{
  "n_experts": 64,
  "d_expert": 32,
  "moe_layers": [1, 2, 3, 4, 5, 6, 7, 8, 9, 10, 11, 12, 13, 14],
  "router_score": "sigmoid",
  "init_std_router": 0.0312,
  "lr_router": 0.000528,
  "vocab_size": 16384,
  "norm_eps": 1e-06,
  "optimizer": "muon_variant",
  "batch_tokens": 65536,
  "steps": 6012
}
Below are experts of layer 12 (counted from 0) of a mixture-of-experts language model. Rows are named router (the router's row for the expert), gate (a neuron's input weights, with its number), up (a neuron's input weights, with its number) and show model dimensions 256-383. Each number is 128 + 24 x the weight over its row's rms, rounded and kept within 0 to 255.
After each expert's rows: "comes after" lists some tokens at least twice as common just before its tokens as in all text; "mostly gets" lists some tokens that are sent to it at least half of the time. This comes from a sample of Wikipedia text that the model never trained on. Tokens count by the router's weight.

# expert 55
router [108 107 142 109 123 108  85 138 131 165 158 129 151 149 103 132 116 161 102 122 101 118 144 112 127 117  79 148 112 102  84 122 161 147 112 126 159 104 139 147 150 108 123 132 102  72 170 140 147 129 113 121  90 142 133 134 154 138 131 163 102 148 141 122 124 129 107 111 160 101 112 115 139 120 149 126 185 134  62 116 165 149 164 101  99 101  97 182  70 149 136 140 176 153 132 128 149  94 127  81 110 132 157 134 128 100  96 140 160 139 146 112 130 171 153 125 161 182 132 156 148 136 130 170 176 100  76 122]
gate0 [139 128 108 106  80 125  90 127 125 157 153 166 163 112 183 164 135 143 111 112 118 116 117 118 184  94 144 133 133 116 112 101 175 135 151 126 130 150 165 153 116 132 114 125 108 101 139 107 177 146 129 140  72 119 125 119  94 126  80 131 100  98  60 114 134 169 154 131 145 139 139 110 174 131 102 119 130 167 145 121 114 147 100 125 129 114  90 162 183 159 113 163 132 122  97 121 122 136 137 170 145 119 145 140 137 106 104  77 126 131 108 124 105 133  92 210 172 118 152 139  94 157 103 112  97 119 113 144]
up0 [129 120 139 138 134 133 148 128 137 151 116 132 107 102  91 101 107 155  99  89 141 108 140 147 160 137 137 115 144 143 144 117  96 112  93 143 139 104 109 110 100 157 135 102  88 133  68 136 100 182 102 107 139 119 136 106 131 125 157 134 139 103 130 157 155 111 112 136 131 154 154 144 134 150 124 128 110 105 127 160 150 126 123 124 187 140  87  93 109  90 155 115 163 163 135 143 139  89 114  80 107 149  94  96 117  78 109 112  91 135 125 111 121  84 104 124 152  55 129 138  86 108 112 105  82 139 136 103]
gate1 [138 111 138 124 124 122 120 145 174 117 151  99 123 147 167 102 129 135  94 134 118  84 118 146 149 147 144  94 127 111  76  85 125 101  97 129 144 110 123 149 168 106 123 161 135 101 132 176 116  93 130 130  95 137  87 139 117 152 146 144  93 156 117 138 142 150 130 125 186 118 105 139 105  86 118 136 111 166 142 143 152 116 102 122  86 128  99 148 172 122  98 124 163 142 147 115 191 164 173 155 135 177 100 104 119 108 169 108 127 135 125 138 176 143 130 109 134 127 151 108 138 152 158 111 135 112 144 135]
up1 [121 139 149 140 106 109  79 169 139 120 177 136 176 125 119 123  97 153  99  97 134 109  91 123 113 142 146 115 124 141 108 121 146 129 124 141 118 131 141 170 101 174 143 101 101 123  98 153  94 127 139 103 131 107 133  93 107 131  91 122 171 101  90 158 118 137 131 171 125 161 141 135  85  95 156 119 150 131 145 106 104 130 129 156 146 158 129 117 183 132 139 134  91 143 119 123 142 161 101 162 105 131 156 115 112  85 120 106 116 128 172 144 134  92 128 131 113 127 125 169 136 143 165 173 165 121 118 116]
gate2 [117 134 131  95 124 147 147  96 139 132 155 112 156 149 131 146  77 121 105 103 134 135 132  96 110 131 122 154 133 111 120  90 101 158 143 107 169 123 133 135 152 117 154 152 146 136 128 143 118 128 130 146  97 134 132 151 137 135 166 129 146 141 111 147 103 141 151 118 160 124 148 134 148 145 137 117 136 116 115 123 125 132 116 107 109 117 103 140  78 141 133  98 119 169 105 124 137 156 130 125 122 159 131 103 106 116 104 133 111 125 116  92 100 149 132 121 150 139 140 127 172 154 107 107 171 110  68 154]
up2 [ 98 114  84 115 164 165 126  89 119 137 132 125 113 152 130 147 128 137 120 147 166 109 140 140  88 160 125 133 141 112 145 114 136 161 142 100  94 168 144 127 113 145 197 125 146  99 108 171  97 140 190 125 135 149  88  89  99 101 129 114 158 158 103 178 132 157 158 149 111  96 121  90 130 154 102 129  90 180 161 144 116 104 106 118 178 132 104 144 111 157 107 146 116 129  96 143 125 120 134 143 145 125 109 115  90 152 142 139 117 124 136  97 116 133 124 105 168 158 125 160 154 134 105 177 136 127 119 141]
gate3 [116  96  78 112 130 172 107 116 131 145 121 129 141 129 106 129 143 136  85 129 138 107 135 143 116 174 137 162 112 120 124 147 170 127 148 113 137 133 154 139 123 106 135 128 132 101 137  92 146 103 127 147 137 149 158 105  97 120 125 131 138 145 109 104 164 153 132 125 132 142 191 138  82 142 166 143 147 132 111 115 103 132 138 102 126 106 116 191 101 169 124 134 146 148 174 109  73 120 150 110 129 147 155 135 137 161 176 140 135 154 136 132 150 124 114 127 107 136 100 106 121 142 114 114 147 108  99 122]
up3 [140 145 150  92 169  94  62 154 116 180 161 125 119 128 143 157 131 159 109 163 126 157  77 170 120 106 134 160 137 121 115 137 116 124 159 148 136  98  98  65 138 156 138 117 130 155  90 122 121 105 146 130 130 105 115 125 114 108 138 133  98  82 124 134 114 116 152 131 174 126  80 146 129 139 187 142 138 127 110 148 153  92 140 114 136 155 140 136 117 133 150 137 138 131  86 171 123 110  93 116 132  98 136 110 150 148 115 108 151 116 113 146 111 161 165 121 100 122 132 122 191 124 111 145 168 152 142  99]
comes after: "\n", "\n\n", " |", ")", " =", "0"
mostly gets: " In ", " in ", "| ", "°N ", " (born ", "In "

# expert 18
router [103 133 122 118 148 126 162 111  86 124 164 145 177 127 152 148 159 165  95 106 105 112 136 117 140 134 101 143 131 141 112 136 116 142 128 115 129 119 115 111 144 132 169 170 119 114 123 138 110  58 125 115  87 118 136 122 102 138 128 141 127 108 158 110 150 114 106 107 205 104 113 124 135 105 146 112 124 119  98 150 160 160 113  85  93 117 125 188  88 117 155 134 117 125 163 159 116 104 132 101 141 161 138 132 130  98 135 148 144 131 124 220 130 127 138 158 129 163 149 127  81 158  83 130 156 132 100 119]
gate0 [142 120 113 112 149 200 138 174 138 121 115 128 106 138  97 128 142 117 110 112 157 160 121 126 142  86 138 158  96 161 103 149 125 143 111 171 106 135 136  86 111 158 135 147 144 158 117 122 116 118 136 127 153 111 137 147  87 142 174 154 118 112 126 119 136 147 167 180 154 119 151 122 175  98 134 127 126 135 129 116 149 155 125 107 157 118 126 100 122 182  92 145 104 157 128 122 161 139  97 124 145 116 100 154 133 141  96 149 102 131 141 152  66 105 109 145 147 122  92 123 100 130 149 126  84  88 166 111]
up0 [ 98  93 117 148 161  81 203 168 146 139 129 139 136 120 127  87 147  87 128 101 129 154 126 122 128 143 109 172 131 148 127  97  90 111 150 108 115 110 112  96 115 112 137 119 146 162  90 144 116 135 141 131 113 174 129 103 130 111 130  90 126 135 133 111  98 166 103 168 140 172 129 160 164 147 156 131 153 119 157 163 124 135 121 136  95 155 162 172 110 134 118 130 107 142 149 160 127 117 146 106 171 131 111  99 110 110 125 134 178 150 153 146 114 157 116  98 105 140 116 148 104 156 131 179 104 138 122 183]
gate1 [ 77 169 145 115 172 127 124 129 117 192 137 110  79 113 123 166 150 159 130 152 103 106 142 146 140 144 123 119 116 141 129 157  95 140 167 146 143 118 122  95 127 104 114  99 143 136 155 115 148 139 147 119 117 117 156 144  82 142 137 183 119 120 106 151 157 138 123 129 148 112 102 106 136 139 133 127  99 148 147 170 140 146 120  67 126 134 106 110 106 150 147 125  83 143 173 151 137 112  93 151 129 151 105 165 140 105 118 151 129 142 179 163  71 115  98  91 148 145 136  95 146 161 142 113 102  91 101 143]
up1 [155 168 155 152 143 192 109 106 133 139 138 130 130 122 144 140 110 127 143 101 112 125 109 109 102  97 147 153 116 152 140 153  60 124 102 141 142 132 135 153 127 147 116 137  91 136 192 153 144  86 148 169 110 115 120 124 170 125 128 117 121 122 139 119 149 125 121 112 100 152 121 194 152 141 162 139 135 156 160 151  76  75 119  99 110 166 129 147 149 113 108 138 113  93 127 144 136 134 117 154  98 136 144  91 114 130 120 139 119 130 136 142 138 147 153  99 135 162 134 131 119 157 135 149 122 150 115 131]
gate2 [151 117 121 138 133 106 141 111 161 177 136 109 133 127  73 131 114 179 110 127  93 124 150 130 138 120 108 137  86 113 102 130 133 123 110  69 121 142 115 185 127 129 132 164 139 162 146 123 104 143 128 115 162 128 108 139 133 144  92 100  98 144 104 167 163 159 150 140 172 139 124 156 123 110 136  93 115 117 137 130 163 138  85 118 128  95 185 145 165  91 134 133 165 127 124 135 118 146 153 119 104 101 159 136 114 105 123 165 149  96 123 140 111 134 121 113 150 113 103 105 139 171 142 138 160 126 109  92]
up2 [130 145 133 124  96 123 127 151 142 111  97  92 141 128 130  95 151 124 122 118 187 161 156 174 127 145 137 132 118 107 129 118 132 161 110  85 147 138 130 146 123 155 116  84 119 139  78 151 127 138 122 106 144 117 137 138 125 130 126 152 113 142  97 110 123 155 106 154 124 102 117 100 128 111 110 126 137 132 154 115 145 171 137  99  86 147 153 110  83 144 102 137 135 124 125 152 150 137 135 103  93 185 158 136 113 122  77 119 168 125 156 128 140  86 160 169  95 148 147 123 143 146 174 150 119 112  90 135]
gate3 [135 130 131 140 112 107 113  85 148 112 119 118 115 149 140 110 107 111 174 118 114 139 106 142 127 157  99 147 138 123 135 169  91 131 149 113 106 136  75 120 137 100 141 133 100  98 136 147 112 119 121 133 137 135 108 135 112 148 153 145 141 108 114 158 119 172 113 127 137 119 149 117 120 164 110  89 141 117 128 119 151 177 141 142 155 103 125 121  86 118 106 108 163 143 105 150 149 101  90 124 109 133 140 109 106 103 101 136 187 136 139 156  99  99 182 137 118 148 101  96 153 118 122 150 127 127 123 131]
up3 [146 102 146  99 104 117 149 158 147  95 120 103 139 101 114 122 116 157 181 131  75  67 121 110  92 148 123 116 128 115 129 111 126  87 110 130  96  94  89 135 107 127 127 151 126 189 191 130 173 147 159 135 107  95 131 113 148 140 119 150  88 166 121  92 165  94 147 111 143  92 123 120 168 178 153 134  86 127 118 129 105 117 107 153 150 124 138 137 141 130 147 101 145 144 113 145 128 110 146 117 156 112 160 122 134 189 107 126 126 141 137 112 128 111 128  79  99 129 144 109 134 102 106 150 154 144  96 139]
comes after: " | ", " |", "1", "2", "–", "."
mostly gets: " \"", "\\", ", \"", "}", " | \"", " “"

# expert 35
router [156 103 158 135 130 139 134 162  78 121 116 127 114 181 125 194 125 161 117 118 145 116 123 110 148 103  83 131  98 125 143 122  97 130 120 133 159  76  93 114 164 136 133 135 145  99 117 171 137  91 130 144  98 137 121  97 119 146  97 130 124 157 200 123 146 134 105  73 148 131  96 118 100 109 135  88 148  93 138 140 163 137 132 110 151 107 101 156 164 130 141 132 122 127 121 155 116 115  93  84 123 127 106 160 121 144 129 105 142 125 140 176 134  80 112 154 132 166  45 133 109 120 106 118  88  96 150 130]
gate0 [106 145 152 108 151 105  90 152 119 113 126 146 107 134 106 126 145 139 106 134 125  92 134 140 127 126 102 116 112 139 153 150 129  73 145 117 162 134  89 139 144 140 186 124 175 120 114 173 150 142 124  98  88 109 139 184 104 155 149 131 131 114 160 149 156 126 114 137 109 143 157 163 134 152 107  81 109 174 134 140 126  99 146 118  78 126 107 144 129 102 110 134 120 147 129 136 102 144 126 112 146 168 140 152 158 138 103 138 122 159 177 157 163 146  92 132 129 148 142  85 143 113 100 127 143 143  96 141]
up0 [126  93 110 155 105 125 120  78 108 135 122 119 131 129 133 152 123 129 106  91 110 110 146 117 126 172 138 176 156 137 122 122 169 172 177  90 142 166 145 158 153 112 156  93 132 135 146  99 125 127 158 161 133 138  99 106 112 124 151  92 109 129 127 166 104 132 130 149 142 143 143 128 136 152  79 176 152 141  90 125  99 116 144 150 171  82 116 133  88 153 164 119  98 104 180 126 127 125 154 127 135 148 107 100 108 154 106 146 104 148  89 115 106 161 158 140 101 132 150 110 145 170 148 167 157 141 130 127]
gate1 [160 104 116 165 115 101 142 168 144 114 103  90 158 142 116 173 123 122 106 119 119 146 135 158 121 125 106 104  84 114 156 134  89 118 116 162 122 118 148 125 109  90 150 130 136 119 160 133 115 205 110 108 147 132 142 121 141 149  87  68 133 108 179 150 105 124 119 130 112 147 102 138 113  97 154 150 117 117 140 122 147 105 101 123  91 111 135 157  83 208 129 182  75 138 105 127 138 130 132 147 115 146 110 145 143 118 155 119 176 154  93  84 163 123 150 103 164 124 104  99 120 118 136 129  85 161  76 104]
up1 [118 135 122 122 118 197 149 123 173 128 139  96 112 101 116 150 117 136 122 115 135 110 127 113 143 138  78 169  85 125 102 152 149 155 154 120 142 124 133 142 134 154 157  84 166 112 141 125  74 163 132 127 119  84 182  87 145 173 109 113 140 117 149 141 143 136 143 113 142 119 146 124 147  98 158 152 147 101 137 137 135  68 152 162 118 162 117 125 124 144 147 104 132 106 118 110 131 125  88 133 142 179  86 115 116  97 135 138 127 163 131 104  94 139 127  97 149 166 136 115 132 139 145 107 161 136 124 125]
gate2 [133 152 134 148 188 142 137 153 133  94 136  86  90 102 152 188 110 101 153 135  81 132 140  93 158 136  92 143 110 141 122 132 136 157  90 141 133 106 152 132 117 113 156 134 116 112  94 122 132 155  91  79 131 103 141 132  80 122 125 127 152 144 152 135 133 120 126 104 119 103  75 154 157 122 149 109  97 105  92 150 130 136 136 118  89  95 113 133 140 128 172 124 144 171 145 125 119 155  81 133 100 137  81 137 149 147 136 119 104 133  91 125  96 166  95 125 136 158  92 174 170 115 140 125 104 143 191 122]
up2 [122 129 108 116 146 122 126 106 119  80  80 118 138 111 130  65 130 147 134 109  77 123 134 111 107 161 170  90 128 127  99 146 136 136  92  97 118 179 141 149 110  96  92 129 143 124 132 112 123 110 116 133 137 106 107 150 145 127 146 120 130  97 108  94 179 154  93 136 122 128 138 111 142 132 115 148 108 126 121 141 131 193 125  81 161 122  99 103 137 110 170 207  99 130  95  99 164 121 114 110 116 139 121  72 140  86 130 106 105 128 126 107 111 137 126 144  97 134 130 114 109  81 105 141 106 145 167 158]
gate3 [150 179 162 157  86 110 132 148  69 108 112 112 118 176 120 123 151 110 135 135 125 124 120 153 136 126 141 143 101 128 175 168 101 140 143 145  91  82 132 145 138 130 119 122 102 107 154 122  97 125 168 179 119 111 151 116 111 172 154 106 133 127 148 125 107  99 114  74 153 130 107 113 111 180 133 161 120 117 133 129 117 162 140 181 154 103 126 134 124 112 136 108 132 128 127 122 134 111 114 152  75 138  93 156 144 118 112 114 158 143 147 177  76 101 138  89 129 161 113 190 128 162 192 100  96 134 138 141]
up3 [ 70 113 134 160 113 134 127 123 134 162 175 189 128 103 109  93 122 177 103  96  90 102 128 112 143 102 139  83 152  95  78  91 118 156 125 119 106 132 121 112 113 116 163 150  74 130 126 129 156 156 109  96 169 110 110 172 120 104 149 123 116 130 148 162 106 141 139 143 152 114  86 160 106 123 143 104 119 121  99 136  99 135 132 106 143 149 135 100 135 160 147 139 126 175 144 151 116 148 127 144 126 186 106 129 136 116 152 114 126 118 149 108 116 146 165 111 153 118 113  98  94 107 110 129 160 126 158 128]
comes after: "| ", "\n", " | ", "|", "–", "; "
mostly gets: " They", "| Party", "andidate | Votes |", " | MF", "- Born:", " they"

# expert 52
router [130 148  92 161 113 100 144 149 134 160 145 126 133 117  95 139 163 178 127 161  99 139 145 149 131 106 112 155 143 153 132 119 165 163 171 128 153 137 154 120 137  87 150 176 163 117 191 122 148 120 153 129  83 108 136 129 122 140 125 116 143 139 108 104 157 160 135 137  95 112 112 142 111 140 198 140 185  97 106 128 167 158 129 115 102 151 125 148 113 129 119  99 161 105 126 123 153 126 116  87 104 127 158 119 170 137 115 124 141 157 128 163 151 142 136 108 144 159 140 135 107 138 119 132 132 101  98  87]
gate0 [155 174 141 161 137 143 123 177 142 110 126 119 162 135 127 156 116 139 124 112 152 135 134 156 114 175 152 130  86 107 141 117 133 134 120 135 127 154 138 121  94 115 146 140 156 126 122 166 141 107  97 125 145 125 111 131 132 123  94 157 136 147 115 111 132 139 100 136 133 104 109 174 113 118 172 117 114  92 138 145 173 160 111 117 138 108 141 144 153 138  96 139 121 125 133 174 154  84 148 125 129 113 146  98 160 130 188 112 148 144 159 124 106 129 111 145 138 112 185 129 154 161  88 110 122  95 106 136]
up0 [ 90 115 142  98 115 120 112 102 131  87  98 130 122 154 114 144 125 164 118 112 105 122 138 126 139 122 107 151 171 118 137 130 148  82 154 120 117 137 127 108 109 157 142  90 129 133 140 101 165 135 131 139 147 130  77 138 100  79 152 120  93 139 119 173 146 138 143 128 161  97 156 139 151 165 101  85 131 139 157 144 116 156 132 144 148 139 152 174 159 133 135 116 156  97 138  98 129 125 123 109 113 103 108 100 143 126 114 145 113 103 159 121 160 103 113 133 142 135 162 171 142 166 113 130 125 135 113 119]
gate1 [136 165 126 139  82 155 114  99  99 147 159 117 130 135 152 128 168 113 123  99 154 123 158 130 112 108 136 124 135 151 131 127 123 122 125 120 148 158 150 122 146 122 141 132  95  88 137 104  94  95 171 176 110  88 139  86 113 127 145 102 152 122 102 106 175 136 147 138 121 168 151 148  87 100 136 140 153 133 186 104 118 111 139 115 124  90 131 133 143 151 127 113 163  85 132 150 135 115 110 110 167 117 136 144 149 104 125 119 152 128 114 128 113 117 127  91 151 165 147 125 149 114 157 116  78 126  98 116]
up1 [126 154 132 101 150 185  99  79 149 153 131 136 100 147 120 131 130 115 123 113 143 116  70 101 127 131 134 161 138 173 184 122 136 146 125 125 117 122 162 121 115 129 115 108 151 169 137 144 131 131 152 150 125 131 109 114 153 118 141 138  77 150 134 109 133 152 102 102  96 148 148 122 100 141 159 157 103 124 118 104 134 102 146 105 156 125 105 150  98 146 141  87 126 100 115 166 126  96 120 107 153 142 146 143 113 143 104 142 194 123 120 125 111 142 128 100 100 145 138 131 137  64 140 141 123 123 143  97]
gate2 [107 174 138 126 117 137  73 148 131 135  94  66 125 124 148 136 167 130 138 181 105  95 153 141 124 122 132 170 142 149 166 129  84 132  74 133 169 151 104 139 119 116 135 142 153 143  71 143 149 124 135  87 137  99 118 151  95 139 122  92 116  97 128 136 133  98 124 121 100 115 141  75 121 175 159 125 166 101 108 187 140 149 126 141 108 109 145 146 123 143 116 168  74 120 128  93 157 111 113  81 139 111 125 168 160  99 165 207 130  70 141 136 145  95 131 108 155 131 153 130 125 126 144  87 123 166 152 146]
up2 [136  99 115 121 162 133 143  94 140 187 111 153  76 152 153 111 135 174 135 173 129 111 112 129 129 140 130 168 142 149 102 150 125 104 156 148 103 114 145  91 175 126 120 121 129 138 114 124 112 155 143 124 141 141 121 158 122 170 131 114  97  85 138 117 111 112 186 122 103  82 160 114 140  82  92 125 137 153 143 101 102 126 159 159 137 140  79 103 100 114 107 142 153 142 134 114 160 128 149 101 161 147 131 125 153 101  98 138 167 177 132 111 151 118 115 108 120 132  95 132 118 121 103 161 126 108 151 112]
gate3 [111 142  76 119 152 130 135  94 137 146 111 143 162 129 136 117 123 149  94 131  93 138 162 143 125 123 111 119 131 144 123 178  76 157 135 129 151 151  99 129 145 125 123 123  96  84 172 138  99 188 116 144 106 154 105 122  82 129 156 124 151 113 136 157 132 113 157 176 131 116 123 141 120 159 101 155 131 145 117 116 128 157 105 145 159 108 116 118  91 117 114 149 153 126 139 133 132  97 109 135 142 150 117 132 125  81 111 150 166 172 137  93  95 104 118 123 128 119 128 151 119 125 120 124 124  90 123 160]
up3 [142  81 131 143 131 167 134 145 123 142 114 113  99 141 178 132  99 122 154 119 163 136 109 142 125 135  80 105 101 118 119 129 148 152 122 118 140 117 107 145 119 129 131 176 174 164 148 130 123 114 180 127 118 167 133 158 139 128 136  92  85 121 139 108 151 127 100 150 168  99  94 118  66 157 134 124 123 131 109 155 139  95 149 107 122 116 146 133 165 141 117 120 160 126 148 127 123 109 129  95 177 166 118  87 150 145 150 186 148 155 101 134  90 144 154 130  83 109 113 167 108 156 137 153 142 111 129 107]
comes after: ".", " |", ")", " |  |", "==", "==="
mostly gets: ", he", "\n\n", "| ", ", she", " that he", " un"

# expert 4
router [108 148 143 115 133  88 155 154 109 117 143 146  92 144 110 185 119 162 110 136  90 117 131 162 114 119 111 124 147 131 105 153 115 122 127 119 145 100 151 106 157 127 108 153 151 125 118 166 143 132 154 145 133  98 141 124 100 101 129 160 108 146 159 159 134 128 117 126 156 125  66 153 131  99 125 132 147 110  90 128 101 181 108 115 125 105  83 105 100 115 128 123 130 120 125  92 113 123 117 100 100 166 137 131 150 181  93 142 134 144 144 149 185  71 143 173 120 132 129 117 118 164 138 156 117  93 139 134]
gate0 [120 120 117 142 133 105 143 186 127 132 152 111 124 145  86 119 110 133 136 116 141  91 131 107 128  88 116 120 102 154 117  88 115 129  87 148 132 144  79 110 127 109 181 102 130 126 113 163 157 132 133 112 100 121 126 136 133 131 142 119  74 153 137 156 141  95 149 132 110 123  94  91 121 137 129 128 149 123 118 132 173 142 115 122 125 125 118 161 164 115 163 141 139 152 132  89 103  87 137 151 158 177  93 129 140  99 103 158 123 147 116  87 162 140 134 114 109 115 124 127 147 140 112 136 141 142 148 134]
up0 [140 131 116 122 128 160 141 120 141 140 160 132 148 131 166  85 117 116 108  66 152 142 137 151 111 163 152 116 155 132 121 134 119 115 157 138 136 131 157 123 166  97 168 127 107 136 120 146 170 143 157 175 105  86 103 118 127 136 163  98 135 159 132 121  63  93 109  90 143 139 128 107 123 159 125 165 121 129 147 142 130 121  93 123 118  89 120  91 114 114  96 133 133  98 158  99  89 114 133  90  72 124 132 134 119 138 134 121 141 103 147 150 129 145 110 127 161 123 155 115 145 125 148 132 147 123 115 143]
gate1 [141 147 108 142 118 140 149 164 158 175  96 152 165 130 107  99 122  93 135 138 165  99 139 136 110 144 112 149 122 103 147 143 123 187 124 143 138 128 125 148 127 116 130  92 152 136 142 131 136 134 106 173  98 114 118 148 153 115 105 129 113 130 185 121 143 140 171 137 147 145 152 111 136 130 137  91 142 103 152 160 151 181 114 126 151  68 149 114 115 138 103 117 106 136 162 126 113 101 141 163 101 125 130 187 179 164 103  97 140 129 149 144 174 113 123 100 128 112 127 140 150 126 130 116 128  92 134  97]
up1 [123 108 175 121 124 141 122 102 140 125 138 129 111 106 176 169 182 104  82 163 118 117  85 120 130 150 107 116 127 170 122 113 144 149 109 122 166 137 133 117 156 131  89 120  93 132 140 119  76 129 113 107 128 130 127 128 142 129 132 104 136 127  75 145  94 108 117 119 134 107 105 111 131  82 133 152  93 155 152 126  76 118 165 120 111 161  67 130 161 142 151  84 103 115 141 120  98 161  93 146 103 154  90  56 151 108 112 166 154 124 110 165 121 140 136 106 123 129 139 118 126 124 146 113 115 122 107  95]
gate2 [144 119 176 114 100 120 144  96 107 131 116 128 119 123 141 128 154 156 174 155 146 124 128 130 142 156 149 104 105 128  78 136 136 102 171 137 107 133 109 103 153 132 153 101 121 103 140 101 175 129  94 148 131 127 106 105 129 115 112 104 142 148 123 143 148 107 127 115 133  88 107 141 133 141 118 120 124 135 102 133 117 125 173 148 108 119  94 145 109 143 161 141 185 112 149 109 152 111 174 103  99 140 112 103 126 180 161 125  87 162 134 162  95 130  87 118 123 107  92 119 141 151 126 159 185 101 123 147]
up2 [110 110 121 157 166  77 145 154 152 105 159 104 103 120 128 102 150 120 133 128  78 127 134 149 111 102 150  90 155  75 111 166  86 182 174 113 137 178 150 102 131  98 130 103 111 132 138 142 149 142 150 144 112 140 111 125 130  94 134 140 141 128 135 142 144 142 128 112 142 142 117 110 122  96  97 142 136 154 168 144 123 136 131 147 120 100 100 102 120 139 134  95 156 153 107 150  83 145 172 143 166 141 142 134 135 103  85 122 126 113 137  88 124 154 128 107 147 168 139 109 129 134  96 169 126 156 114 142]
gate3 [130 162 150  92 139 132 121 124 145 126 125  64  85 119 142 131 147 120 123 124 168 119 181 119 119 151 114 113 167 114 119 132 105 154 124 146 164 100 130 127 147 154 143 145 144 134 128 168 183 101 122  81 133  96 105 108 141  92  93 157 109 126 125 153 114 119  96 139 132 160 145  87 114 163  88 150 108  68 164 104 190 121 140 137 121 100 114 133 112 100 137 122 149 106 157 122 157  77 166 155  86 130 124 111 144 114 125 140 166 117 144 147 135 102 163 158 126 149 130 127 106 122 102 149 134 161 116 146]
up3 [107  62 151 142 105 109 140 123 125 117 172 123 173 120 162 137 105 130 130  86 135 139 138 119 143  88 123 120 134 153 118 148 117 101  90 134 117 157 167 158 121 155  95 117  73  85 125  98 124 146 129 147 151 135 153 123  88 142 131 105  93  93 142  86 131 120 108 128 141 130 117 151 167 144 179 129 141  92  80 138 134 130 110 138 121 126  85 138 105 134 164 140 105 134 133 130 133 107  90 135 143 140 107 112 169 177 136 114 107  98 121 177 146 141 115 120 164 134 113 143 148 129 194 115 101 100  99 137]
comes after: " | ", ".", " ", "1", ",", "; "
mostly gets: " three", "36", "35", "34", "50", "38"